Below are experts of layer 7 (counted from 0) of a mixture-of-experts language model. Rows are named router (the router's row for the expert), gate (a neuron's input weights, with its number), up (a neuron's input weights, with its number), down (a neuron's output weights, with its number) and show model dimensions 80-119. Each number is 128 + 32 x the weight over its row's rms, rounded and kept within 0 to 255. Numbers have three digits each.
After each expert's rows: "comes before" lists some tokens at least twice as common just after its tokens as in all text; "comes after" lists some tokens at least twice as common just before its tokens as in all text. This comes from a sample of Wikipedia text that the model never trained on. Tokens count by the router's weight.

# expert 27
router:135162111113136120108075095102155107124077138109156127132127124103134171175167147098115131100122119031092153143088093145
gate0:166144112115114139082084163105152114110076116121159120155087161141163102125185124144132122115107106108091158151116137112
up0:164147130141134136099082126149154150120117115114168167144081151149114124139136105126146182112117074082108182165127119108
down0:154094143134190105141191145140104140115145070123137175073094135141124132160138142171171152092126216135159108018112143107
gate1:097148073162139171136119138064137107125152098156071154116124044091186102147163142132113105125142079165145153116159106119
up1:185139097152157197154132125187113156141143109095135069105156117087134105170147174153122144156121167130141104140065193131
down1:173128125131189070131049063115152130132078100125174082130184073105142104157144119060130167226079105137097121142126115154
gate2:092112084158130129126095192089199149142178146172153163108067149133111131126114144145142120175128143188127154100122119200
up2:143068133094163180137127113132143146106118176073149102143097100185166159073141134158152118164120127160085082128201158143
down2:131117123165179106112138143097207146135164154132115144103103118124114105048176079150219151148049095132164107039142161108
gate3:135083098086089119129117098104163114167148141123098160136178125167130122084122136127118146121109138152131088138170113173
up3:159110135148101127177130134099052178121126123169152124131111121152160110083129128119137176125129174120082130101219142132
down3:146209123154107185187204115127136147170110095176140098086175138158089112145129136161184111119135176136135108156120134080
gate4:132160140127108090097105138080167192101113135125163178126093141125144181139114158125169116115132135116160140125167105163
up4:139144085104127177101113136157072185142100140139083101081144141131094094113164122210146135059125117131121084132162108104
down4:194105125141141148095199135043161090075141148088112135079129078166152125144090149183133141112155157115094135138131134142
gate5:152119163133140184099112117216116121136128089127100113153090147125113151156176142161173178155120143095122130147107143115
up5:108106116127116089123159101124128122148074129120188097126091089193145169169124154201104129172123147128096094133126085108
down5:100095170129143102136089142125191094126075148183149158095140094124151200155159121157181107139126123056126159106095093162
gate6:140137141126146167105107168148171129107126127136187125158103102114127091148148162135045124078144168154122150100170128126
up6:126118127141120148127091166128109170100060133170100126106136139159158098095187111127103158101075102164129141131118127182
down6:140178135128145153120156129119163189167131101109138140103129128167172155160131091131164072060080134096085190110133158125
comes before: "| ", " ", "by ", "to ", ",", "in "
comes after: "was ", "| ", "% ", " ", "were ", "is "

# expert 56
router:173103095149128093130145101134155081117042129094120036142159145070105082131161137111111106115084129117063126103102124097
gate0:171133136085157129126120129083103177074119112115119091123100086107131124142127143158114130126194094136074114148139111061
up0:065090075110152098134073103136152097097122103155148063106132150105156137113138150130107209138113135140096095093131185100
down0:117113086186162143135105128153098115158152144160117109162100095165055131101141172138122177154138109128149128155102098113
gate1:145118169109110123087128112139071171217126071087099128114149193134105121114177117138111088127169103107129162140171130140
up1:125107115137139113085148078112082108161081091097134098118083107070105134131124078131114102132155121096153151143119149133
down1:091154152120161148112102169091171067135170156155144098147136084079095102145166151144141151110083162175160163136116099153
gate2:136141179135163133137192160143130142164103149162137134068110094154189086143115190175153124137070093136122137145101136104
up2:181157153055071121110072093115174131083138134166083131133159096135166149130131137159121180150059116127062118199121149161
down2:111072100146126156065152126142162119124105138139135149176150121149151146084089118103132136162094150133092115105176098117
gate3:132118114175118099096127111152135079120116164196092060113185129123139134149117132113156090088109172168105121124134098107
up3:073159134078171182111158154082171186171127149102131137119086099103123116127094122141100071179108099171108098149091168130
down3:123096122127145141103157080127173096160126085152111116094106100146134132168145130128104138067141166067123106165126097073
gate4:092187189116151117044106083135127139055097107166131093129102113129092083148186077119061138094088157147107135125107140124
up4:156149114163080131116162050121131149102120140096126115166075073176104067123127101134081101163107104141150074104157111153
down4:127134105193117115099118151153172144133140146145114133102141131154184154098108101129116155181141098142105129090171143103
gate5:094196081164109104155145151159116131110099110096074156122096123170163148194117074171070102152139091131159114139065109122
up5:102123130118138140100116130059133109114164099176070144139136140166093111123193182139082102115099165164107126081126099184
down5:161153190091113129120127156141179115111144077131120072130136080144134173111090125098067116115156135143074127130133127127
gate6:164155163103130074153166118109113186102115162157137111129173079088162126140130090160178104134073171174072131095167090136
up6:121101166106149125157076075139101160114143104117086102146115100217086131146126108202134104092106189140147125135161214186
down6:140126083143099178094055080111153087136140146149127119091089166160197151187143098138175117139124145100099133113140139071
comes before: "- ", ": ", "= ", "(", "/ ", ")"
comes after: "- ", "\n", ": ", ")", "/ ", ";"

# expert 53
router:116084094142108132118172117143123081107106134123102062146179214111110086159149184082085130102054120076086136103062129077
gate0:106137102138127115136136136153130123114118182096157187171179134095075144143120065099096165138088138148085076089145074120
up0:051108098110123126115132152155058140109178098165116136139123155137074145114102133181156099105138122159111128110231154128
down0:158131168144187116162122180125103165122082164102105163183145112162158110110069108144131161104119112141087120183049136176
gate1:130146124118058106163176210137142124130086165123129160142108176126091124088161141139177112117168140164103132145143150087
up1:113182099092145083168155135126126166070057149144087135113077143116124114118153107178179136209145143146160092127127133105
down1:103134181107118158166140130078083123161144135149147103100114097083187138159219119159109139126146139228144107096179160154
gate2:080099135084130095101084079141112179101108111126104126108108123057076104106162143104098102116166110173091153056093121145
up2:148194123124097119150124127209172164146119099135058165137092190166089128163117078149129147097130098124158134109135106149
down2:103173118152127099111130078124131175085141169108162096150117131118129161110087130104106174124147106095177120139153125153
gate3:168159158155101153219109182094093156119148121104135118177181086133149101143148214097151151125127099111123072141088124048
up3:110119112084091144142120101159125070110127068059143153138136087131135140142166169155109156070161129142134141154102083169
down3:080147119136166153082067114137189131123080128087153148171167112080104119164123136108098196124133160114128085130106077123
gate4:130124114118041148101096157078119097178129145122173123147183168142119124117121103132176080162144117104101132133145119139
up4:179115086156119145192094142182132166113122088105156154138181105104125096126112090137156130163136087107124134172157133089
down4:093109127157085089185112094099142120082087155118161165182163112031105141165096126031129115129139142159129104148100068077
gate5:153176103116139166090162085170146132163150092154125082102169222153127120115159168115061134190122111106169083115170152112
up5:137130088158147141107119121110165198161137124050158187156138136100151167155122146085111156125072141142072085151144115112
down5:127115140108152146143094121165116091097213119118100169150111103119098162174147180117164138063144109084116115107107063157
gate6:104193091118110107118100154121185122116147148083117163164126134082160132062109149134144132103135089122105128093127081158
up6:121121133162147139070106086121124119127192146134133146092108069155070118154115146096133087161123117169109134132101162092
down6:133183101097039121094135135073149139112053102139139100105154149129157107119068133153101096144117115162172154152196126144
comes before: ".", "–", ",", ") ", ")", "; "
comes after: "| ", "201", "(", "200", "–", "."

# expert 72
router:208112145099141129111127125104138151141102108121178077152140120117160112114151196114116102109104121140117125172113130125
gate0:165154131104142096081098161153092099136117133094114135186119171179166121131110125154121148182108069115139087095133145120
up0:198125149110140073123144166137083136114115157087086136110137142132169107118097133126109122162106101130162130124131125155
down0:114137102132163175136148110138138130169121135122075102134118094136120199154117152134143174149104140118114083088110240084
gate1:085167133143124165090104124108167123115136100196121142126125074089164162150113173157114177114150083140125128180104158149
up1:101155114136149113160122106106080191100117086150139106167045125110158173096147060107195120074190114162159126158125153128
down1:115114116097081114152179106130114146101149106101139086078168100165185135194115150141166087133118193117118093082176125074
gate2:147112122119073092153152086126096186113077126135182141094119145128106143127141109105157072137187169118091178150114165142
up2:170113137065074150095122107118150120127106125129142119145113175127133081114094137171149145084133119077138114120158137164
down2:098180134129083120150120112073109118145115172151168125108132128081140159086093120152122162135106044132125140136132114166
gate3:104178165156103107110155124121102157121117098141147092126099099093183120156219124104120090104171097169073066047141155149
up3:145137099158130151113058128166128118079047144111101106161113160143140135123143140096064112160134141120075069126136167157
down3:175152105118139191193183140160149101071084140133171140127130144127194100182120119135130160173112142215133126148144139151
gate4:098141164148159089119150150164134103139121134140175141148091110122140116088165135111071128120166138184154159160114128142
up4:120107125159122153167080086120102137130127084095106085124141190175135160109127138193161117129071152096111066129149144143
down4:136097108159104082156147117100144129106138146119116157119176115087100166120106147092111125151138149074152051157166145128
gate5:149156132152121137054098125130148106145137068135108095149130191139099161128172149165068152073105093151111096137134176118
up5:071138130137154153155147156103169148120176100086177087140103095149148119175165154144152174098059161103101106037094119111
down5:118109097086105157038171131087122115143100186141096118105136136161133132078153164097084102105126157174134156115153123134
gate6:176156206117150142185118162126161084116087107165132126129126121092139169099115242103143106169135157157160137115148138089
up6:135069121159156122122113122162058137163106121157140125107127110078114151195140129162112107116134161066111185127139062143
down6:138120099156145133133158194133078138097142116122091144111212167131138102087065137103113140147156085124108098075167118114
comes before: ".", ") ", "0", "0 ", "9", "% "
comes after: "| ", "(", ".", ",", "–", "in "

# expert 43
router:146110104186122098164178079177187164171087139109168109129130137083124111124103153116140123154020124082144117168162129152
gate0:076135086145130168071129191161161135075098099115114085116079106110086109153179129186060171178129066109088128133171123150
up0:165117155146130104156150115141104142154136098127156145093164161149106134152139108157199113127133126094129144149149157123
down0:137125178106151130131174110109145101169085088059115098160096098089153092129133172132101115134098168127128167164132148176
gate1:122170061166058132154135139166125130185089128143141100151074090130113090139121147096143149133093124134145090144156095120
up1:130161073155096137100141129154108130164108141166121119127084108105140074125117119054126168141123106111151114128098090175
down1:171129147114092208131092188147086148122132093105093087101142168106147138125139087138106175098124196083082137129088173129
gate2:083137095104147123136085148118156145141080148090143136151114138140092157108173096130092070083104062157081162115116146080
up2:138095180117149122153156118125097110165211107171198105131091084085163111075196140126095105155167173128152135138099094113
down2:162082098111108108065090075159092138142127066135136162178133157155097119089135170166091091137047128137209117185179145115
gate3:150084112127113089108168129096148095098078133150165154132104159113124183186107131141127149135126087172088198142129123148
up3:108116093076184182157138126186079063108156096125176069089164149138092135105133115160158140197104106096106166134108178097
down3:087170152164129133094137130137098149114131140076175149100116115085123051097082141113074195133172122148092094116133111113
gate4:109103089077182175182108158182165116144094062112059123151109142143088109147167170165077146190134152121140127136128102103
up4:185126155115137135102160165107189167094143184102178138116172123111083143141154099103132212116162106118095120162159202087
down4:107114136045192159036117162146114115143126117119141156149140216181157090102151096043160123060145184090100152138174155106
gate5:148196170130096162081132127125216089112066141136108093136114115160106116067155097122034132082051130147097144130132063110
up5:135133135109154138129154193122148106126082125118117102116146119124145071099132149134102103086191110107170112125162164059
down5:150126159113120146068141124080087137140140106181120107135148141167139045157115166151156086151140100136115087167110079104
gate6:098121107126154145120082087211164144118147108117157118177172084143200193177169147125136109164095174108141071136173135180
up6:045165149155142136098122180150187092115147130137196074166118108160156121157181148127083143137164154057163094147118132205
down6:135192117087121110146177208108115131136136149154092111122100128105136141104156158179088146103160169146110146179129149087
comes before: "\n\n", "\n", ", ", "201", "202", "5"
comes after: "in ", ", ", "In ", "201", "(", "202"

# expert 35
router:158114078180157081176151166108156135138072060120138095161125164132077143106158155095233082125092161059071142187154102089
gate0:106130102109157165123171124161175158048067134166141119095085127158126127148084149117160162154089085100163141152143140095
up0:162141134130072109061128096145113135119110160140143118133132108073136180125180077185087128146112153163144157085155102149
down0:116112125151191065136150187108115135148073142161111132165119150161134148180090092158153142146115126093070168126120122085
gate1:171154152091103116143156139077126030131081166159149141122128129124097119101112109105129138105119117120104099104118186063
up1:113104114130137126173203167132189135158120150175118098128115085148157170156108165078150133104120090108104103080170123063
down1:146112150108116117098074149099088122096146083169131159142122170119099091122122101171125157080154108182128145186087088161
gate2:112162139123105096107121145127126111133133085136123176152107206098077155103183138116152085148059145123119105116133090150
up2:093154087106120106079121155138111123164126079139114175122111133093093144108170112152157127138132121133083125153174138146
down2:129113106109098094076131158118129116180111135158151117178113066116118124197209175078122130151127115139106121152131155104
gate3:187122121153093108131170125107108132122126079095090111106113130103082161115181070121158175074143162114120186126133101155
up3:124176119144173093139124163118112155188119134106143110125147176167140075146126096115119152147091154092145177198099093125
down3:128133166082141134073116099114151116089172160152097094146114145093131138102150181147125114101173159120113116114121106142
gate4:105151173141096120088139093135145136158087134101091179127074105096169103114138071117140159158152159147170145075134187101
up4:134155135129136093080157142118044101106132135095122164123175090098137158144123114133181143084130160095098112086116116108
down4:138106098178103140140136150138114069077109098167106205100139122160147135187104132102119164152135151062116121125102101181
gate5:101174135124073115095186066143121151056108108149125166089136151132119146122073151105151092132135176144141096092163082121
up5:125119149074131091149083134052187104173121119087127056119160142071155088176143073111101074106153097097112084091081118181
down5:155146179105152180113129119151084123133113121114161123132141159136143131180142155192111128179138151157155091169078123188
gate6:072130060124082146148135136157144094090141141126139143089162105136128106142098157164142134101118153165096116122073188109
up6:151147120129126064176147144132148168100085159149131115119093140097124175150083163126156083160134104158173074102150087138
down6:082091130117118104122143095144121115078167143142167093152149160159130091144097118193152101149096140110175095142109125162
comes before: "the ", "The ", "he ", "In ", "He ", "it "
comes after: ". ", ".", ", ", "\n\n", "==", "However"

# expert 66
router:184111149150157117146117138108165098165101144079176115129160107089109116130127204108100155120100106125130159190104131141
gate0:175131162183102121114136178113137129070154206107135157109142164101157119101098142141102172100116062161103094137126134134
up0:079152146133109134072112132162137145077124137125067073118200114118143136138191180117109155087167085128077150073139125129
down0:063131101157108091129133115120098138143142078153139120094092145111050180114152109113100136162096143103060163144107113136
gate1:151117161173096101144161186141080128109141138081069195093131141210105094182067163150127106114186099160202106124068118163
up1:085094124121109156161153126070149139176097121164128123139136106145137149108170126125137163112100115159102064117165159111
down1:118115113110140133090071104134066149100062117171080165151102155135094126127182137115129145101120161110080175123100108141
gate2:093107180089106118102098133138080147101174125143180147117130140122174156137148153137144144141131144121131129097069147169
up2:096153142120165127137161122091130154088178129170110143118076077138157135114149114108132186142152084117130133116108158201
down2:136166153154117152142077092213071193144090158055148046138134133156148108140188091133142151075114136136134162128123154123
gate3:122116089156133134175108106165089120163142102139133105111135125199145102134184089124122103174117083082144150123148145147
up3:127196122120117122141109089126105209113136180171150139137102116109127172159092117130132137096169188163130116131136112138
down3:172086182100142225126089112131115116078171093115131151143112099107146139081193157131109121091163119126156153128081135169
gate4:180184139112090072089059144177105156114076192129113049141141102105083119174130142156118101125179120137120149133120117124
up4:173163081126163103118120143134138164142154175128122071122179061069138141086153150113120122101136104189089104168164131130
down4:114113181150148161087103065145124085096179149117109148114130204136111131128104120106064139127132082077115137164147127133
gate5:116072179114133169154174208113141103097158143142138129129075114104126087090146124102093161116195113118066204155144152127
up5:161117182129106151160100147132123092148155117082197158157131122056167131071132169132169151131147155129134136148162152124
down5:162194160096109113096129137117136121143114088114143128094136103153132126155139105179149078168078100120086153089104146115
gate6:115052106117180147150182103126163105085157170144151105130094097163130104094135118111095172142140129075113024085152170149
up6:129156121177051111164108166074206106111128125139127132110155130142129164118147097116144140109126126051105159092103116122
down6:157113121094196130142176125135120144070124106152130159061072136118146136147098170111180084172137097033126096111132129104
comes before: "- ", "\n\n", "| ", "The ", "In ", "=="
comes after: "|", ".", ")", "(", "201", ","

# expert 77
router:132122111130149117161125114119129089139081096094130121158146146053108113072127179146110119141112129140094144195134134171
gate0:137053117133123138150075152072153117106168150154127176133155111154070112161107131125096130176078129123081154187120090139
up0:186124147168139105052126171136131147111095119133145109098106114111107037142173067112137114120118095104174080142093172137
down0:181099144130134046108120105154078153131130124069136137143157133135091097125096143163147134122101125117150121132123115139
gate1:136135109106106198144151071126074130067150129125166137123086228079158139105093171143085114141115205130088144091147082138
up1:157156106087181118120129124108135144148077103069121094126110128095150144111156093161108114203145090140146142154185123147
down1:126182110130127071163113078134132116114089175129111166116161112169067151125109132127134198111120094141127092120154197131
gate2:134125149071135167075069122149158144139089072159091094120147132173154064124104138127138131122101153081091108103135165102
up2:137131118141095183142163096077128142105159167133159119100064135128124114156130134131130113183171125161104094116131089174
down2:096088108200176125163167171115098084155106122092114113125125099077104140005118155148082092190108109150107082184139200097
gate3:142076166155116090126090146149119113100069132080073101099083132150146118160106105156087105113142124139149160077124128110
up3:156161089129123098150100142104130138137154166165084131134154074075144133053154121136126120108107080224142078123146192123
down3:146146127089103115117131150138111095116092102111140123156100172142185095098114143164104102191155087170141126139200151140
gate4:132070082083138093100184152148061135103108133123117163053118154071199081096107154118059125098130195101101114130131165115
up4:082183137130140094162075145146142158119050145181115132108142137113108136043176093098086099109137082162117110212081140108
down4:095160117112115061103136117087143067146117123102165145111151160112155154075188180222109143143092097129079047147087140082
gate5:149136137091147113139115152137115141083164082117097131117157114145132118198115124114152176145083133102108126132157147071
up5:117122102089128124092073129129114096134095136147080165115177151172151093145109132109115122177123139100170144149099136127
down5:131104128075132174159123140229187170123177145077123163132118079195197135100142088153133099155062133133129119105107198145
gate6:119085138135168194108124109126133117134107115123163081181092123134101059185145132183136139158067163144126126152155088189
up6:152146161125140128130110111117115156116139135137099112089142066121165110123125105126121123102155110087185120052134101079
down6:217170118100134089132107161105161153100171155117097099123116102069121140108151160105102157093098127092154106153149123113
comes before: "| ", "0 ", "1 ", " ", "2 ", "3 "
comes after: "| ", "\n", "0 ", "|", "1 ", " "

# expert 8
router:092140100158129109127096101146158091143119114100115118185203153119089113157106159114126066102092143100134132174135098129
gate0:113146134165139091092181163142096137112135191090167132168069085118255117106118114137135117090082175139168137102135110130
up0:135070125135188186125125096148160132211129114098113198092108165110113140143092201141143172102057119146130150091088159116
down0:170108092104165199126124099127110086163161083141101097113119157070136133201146174155131115133134192117108103139141146118
gate1:130134128103145116075181037158099084127128096155098065175195141102109172140119107110122131103142159126141125154103116170
up1:126065114175138124153142118126147081131144099144127146135158155075152111141133171126116178132165088074122169154133174152
down1:120121063106122162162114132139096201104098138182137119071162174201107150092156172151177090154168124136133111138182052140
gate2:100182140094087129107043078129137183097102141132129147143125135162040122131138062117134127085136134139143165213065093131
up2:190160193122108135161138112139131095138150123157139135052145159048154102118081159068093177115109125105149092069114218140
down2:106105104180113118124102169085114179128148120084200158121100131133036187133089096127110136133143155178140169166114109103
gate3:107161099152139152057125167117186115173120127127156096155140123093098163116090074129148096195141167150182065220111115150
up3:138179112132114087134145137138164074172137140126116142140079149093189190128139125092170142131190120149073125135116104155
down3:146085115092099154114107088178123156121155183122132102140141067128131159123122142137121103156114223074107117127146128098
gate4:095136133093133168155123073219086123106149117096104120209188116129067147193073154179122145191136142105165157141139160123
up4:108111119116138143120180176081184132142149117130165092082118123134127130098103096097140166075088163139089098163132132099
down4:151133148107118090115095093140103105133175112096164132124131141071077153082187137158125115163179046104096147164124128092
gate5:128147160160105093091120143177115168177104111129147143057119137146093148159097174110082113094161156150135089134143136147
up5:117069113074178113160162188170135213135137102160099168149116131160169111151136085132141140095060106102143117164130122104
down5:126088108095151053115136137173151163144119128115117164116158146095178106128087097086132110132116132151130141076173172141
gate6:147147109133119118173151079167141161097126186182096130097137108147114146117159112162108110126141134077122104122125173122
up6:161156124132059125153080123109126126114159116126160066182122137159130122162134148084129138123104112169117138161153092116
down6:062161148144103074125097157141129130172122179125140186117171119145071162123111116148084154118149108172125176118112083118
comes before: "| ", "|", "(", "N ", "K", "M"
comes after: "| ", "|", "\"", "; ", "T", "also"

# expert 74
router:123108122129130139145100075101171085119084110071169120133095082106128075154103176157135069127124127138102130132130079107
gate0:046117191120143126136080073123134128108147171086087134204186114134091087140111183136115097114164101161115046136130133187
up0:152133125127092127132099207139070106076168102157163141118097131139160157098175113114089139150103149118129125115099100095
down0:119108060127120094181074111112130103083088119184103124080133161094186120135133114099097115176166064108192075140176147076
gate1:067153110162123121082125123122075150126096088100165181093107110122125100103145129132086123156122106137129125143145142185
up1:103120172200063156179154076155085157189080114110091082132140126175082055097090104132154187135167144135099162094115143129
down1:125176111115158125105086130132130180149167114124109072083157160145146132213139075119131087090081117082081127101109142114
gate2:092122117080122117116032171095099119051132141142159075161179165148134124131095114148136153152144080141087162076094127114
up2:159115112139067142163149122110149105109160158126148118124102088096175182171123119152132112098097159209089122158167129137
down2:148140082141138146101135162105109093156043101135167139088103081133147123141090128155120159102186131113141115123165131136
gate3:085056125136099164122096097164079112156106135166096163101121097115077132101165137104091086148119132074078150171092112162
up3:131190112145141086153121192125125139136184111093175099146183114124161131152148061140164085072152153133169076079175136059
down3:121121089141126094133112153128095143117140152133144163110171135107163217173108162155084073126062110148080071129115074137
gate4:255164127103144091101201146174081134142133108183163142145143195125115164129130115102197165095103141112183152125119168139
up4:200131162173142124137164089182165135090154125184187136122120110171138089157078139156159147118113093164129125102195086155
down4:121111127086142066159092070118152168173163113114095088138143096139081089056100060129051064086141150113173162124112133154
gate5:181190173120143122175112118090130139129113144087093132139120085085164115145131147129146120153148069116085105129139147126
up5:122129109080111146120110173159173134170093151124165088162093122127133100090148150072065212116110183140127084136152151128
down5:125187198151156114127093134104097125139048132174142139150103128130078152110139114133154084090081136141129148134152133101
gate6:091132115130127134156135080153136147100156145073142161115134117194122109120118179189104126189176162124137143115149132115
up6:110174168172126098136149045133083137076160125163147143126144114156168151121148101140097161125114088117099148078119120158
down6:133108147083115163115159149166147132154084150159162106139134137134160110108131174143162074107120115059102127125174177089
comes before: " ", "| ", "|", "0 ", "0", "1 "
comes after: "| ", " ", "0 ", "\n", ") ", "1 "

# expert 4
router:150124088119101087114132081125132121081153101062127114148152126109097155127108166186132046115115153119144122124142113129
gate0:131097118137145152123178149132090082180165084134109114083190186166082172118140142140148155103129176085115088080116114068
up0:098150099125114173169138191091172127190148145139153151122161165111147079160121141117127053128120062140113149129106101193
down0:096137175137087097127096099095085132187125117127144081111081141109084144104131082149152129153142112115167155097134073192
gate1:161139138112177159127154089063158099118120140122163147115157112083096120182085182137135133150132158121119189114143138200
up1:089147097178087148122073061136080138115144100047127076106088116131081127128147126147111153175199142107110107138119074101
down1:132063140101100111132142181140113110069145135102124146144130173207102142137145116121114101152113155102141129122179166126
gate2:116094137157092094183223103232112197097151159083082137121124121132166068134097141112123135110134149125152104113150160149
up2:191071108193100048128126138130158103137093190097138126132114168140140153155117136111150102142141053099123099079100084126
down2:167147158169135140152128104085111150133141126136095140125169144091104140124107142055128151097188125175148064137140063146
gate3:107133160106125170049125144176126156159124144106148127125118086112186171131142170104093088100108184166102130143106097079
up3:113173147111122157092046126191135139128140093133148134084095089116187180143113176126072127101109205188104153115120071094
down3:164127132096085164085188175089191133172126123156146124142116136133129103110081182163123185160179130105083171131122098165
gate4:086145112125058082146140158132132132140111133157152106154136089153129078170114209142114158106141130130108090132086120173
up4:103081087136140086133128060093118129122124096160122132114115167121148147133131029124158042114103185067159105078112145145
down4:143161162135125179110077171136143139120186131087128158157128129130194056168090081100131160154154063144135120124141075135
gate5:138078130140089123142145148116113128179115123121199157128124171122147116086127203111171115103138159092088160154091133085
up5:070082178161126106122137136127166088187099151099166138105114188101186123184124138138145108130120059061101174108126238123
down5:150087123154099132114095116146071110080216139119128140124123145120136132160088116069104166140101121161134161135073128145
gate6:120158119128086131096077110233066159152141098133153088088188054082165136162131104122162122053119161123138153073135232113
up6:134165138112160131107107143136050123154136088145127184138146109143119120100132059139140136065099144095187139084132179137
down6:111113131120095104087171116146059138103062157109104157112118110198121101157103122149090123098108193111086072104166130149
comes before: " ", "\n", "0 ", "1", "0", "201"
comes after: "\n", " ", ") ", "0 ", "1 ", "% "

# expert 78
router:168132130121110037124078096177098142139115096126132143154146187094110133163160164111205053090059158056129094133168119132
gate0:087110121119117050159164061159086126114123104096076115116181137114096104104118108126121122076131184132118132125084087155
up0:148054176116097155120059100075100162116083124135160123101108062135143108099103153129166127201143118131069109109170150186
down0:096186111136107092145177171163152110173150176136140078146115141129117172073108063105103143143155132134169165150202146120
gate1:199119116114136112099117151144112169167096158144073070099126134151097135183132106116192130106113138123126101097140120099
up1:100158118164087148129100094162126090137144190115135119122153136119202101096190169088147141121188126169131167168167198123
down1:090125037132156097123142172152159134101119132126164099092107110128113156160117116115091171171146129142086105144144128134
gate2:141142135138114075058144107068113158161086109107087109147117127172044092123172083146092091115105140102137068158124116141
up2:155145108174150137187092186163066096085144140081110142116103125132141100117183196166161100135162163084115190127132087100
down2:134144130081146054103139171123172152109093120147135098151108102076133158080158145087092179095097104189130162141110099150
gate3:172128123080123121112134092144120114130121110106086123083163164158125128136109096144122142061084131077138094084146163108
up3:136139142140071176116155098111146097133133085172128134158120137055100095145172120153033173163182131067122105044144094158
down3:114149092131120137206132102172136139121118114131177079150120151165192137099168084155174114189116089134155115160103137088
gate4:150088101129145108106128165115098112095146181133126069156170163106113185121155164142150103147056112175132054147148110091
up4:161110102102147103142119125144056116104119149125129103115116168087128144156110185135135137127097126174157080097103146105
down4:100142060142178160108153143135095101101172159142110105064082161177149116101144141140126114179160083111098180105158087134
gate5:129113124149126081117149129098178161148145078112154075149155072133169186131167153118171128105185132101135164172131107060
up5:117083141123125119124108128144093162158102100111131113127090055119178130111138144105164114111173095104135164142135114058
down5:077142091138125126110158105114088136124173149169115169136179121187106140122094121143116082122081157164086134112125133130
gate6:089098102134154102120116094133136133126115109131104122116148144180101138162147169190159121161080170115086107116170128121
up6:133142100099094128150106163155170177153099146115081113158140116125217086105196117093098140034098114154140158217164131191
down6:130122088153118126141169098184133099159165093094153129127118118171182107164121126175138166137159135102098068150124143150
comes before: "| ", "|", "201", "202", "200", "\""
comes after: "| ", "'", "–", "; ", "at ", "2"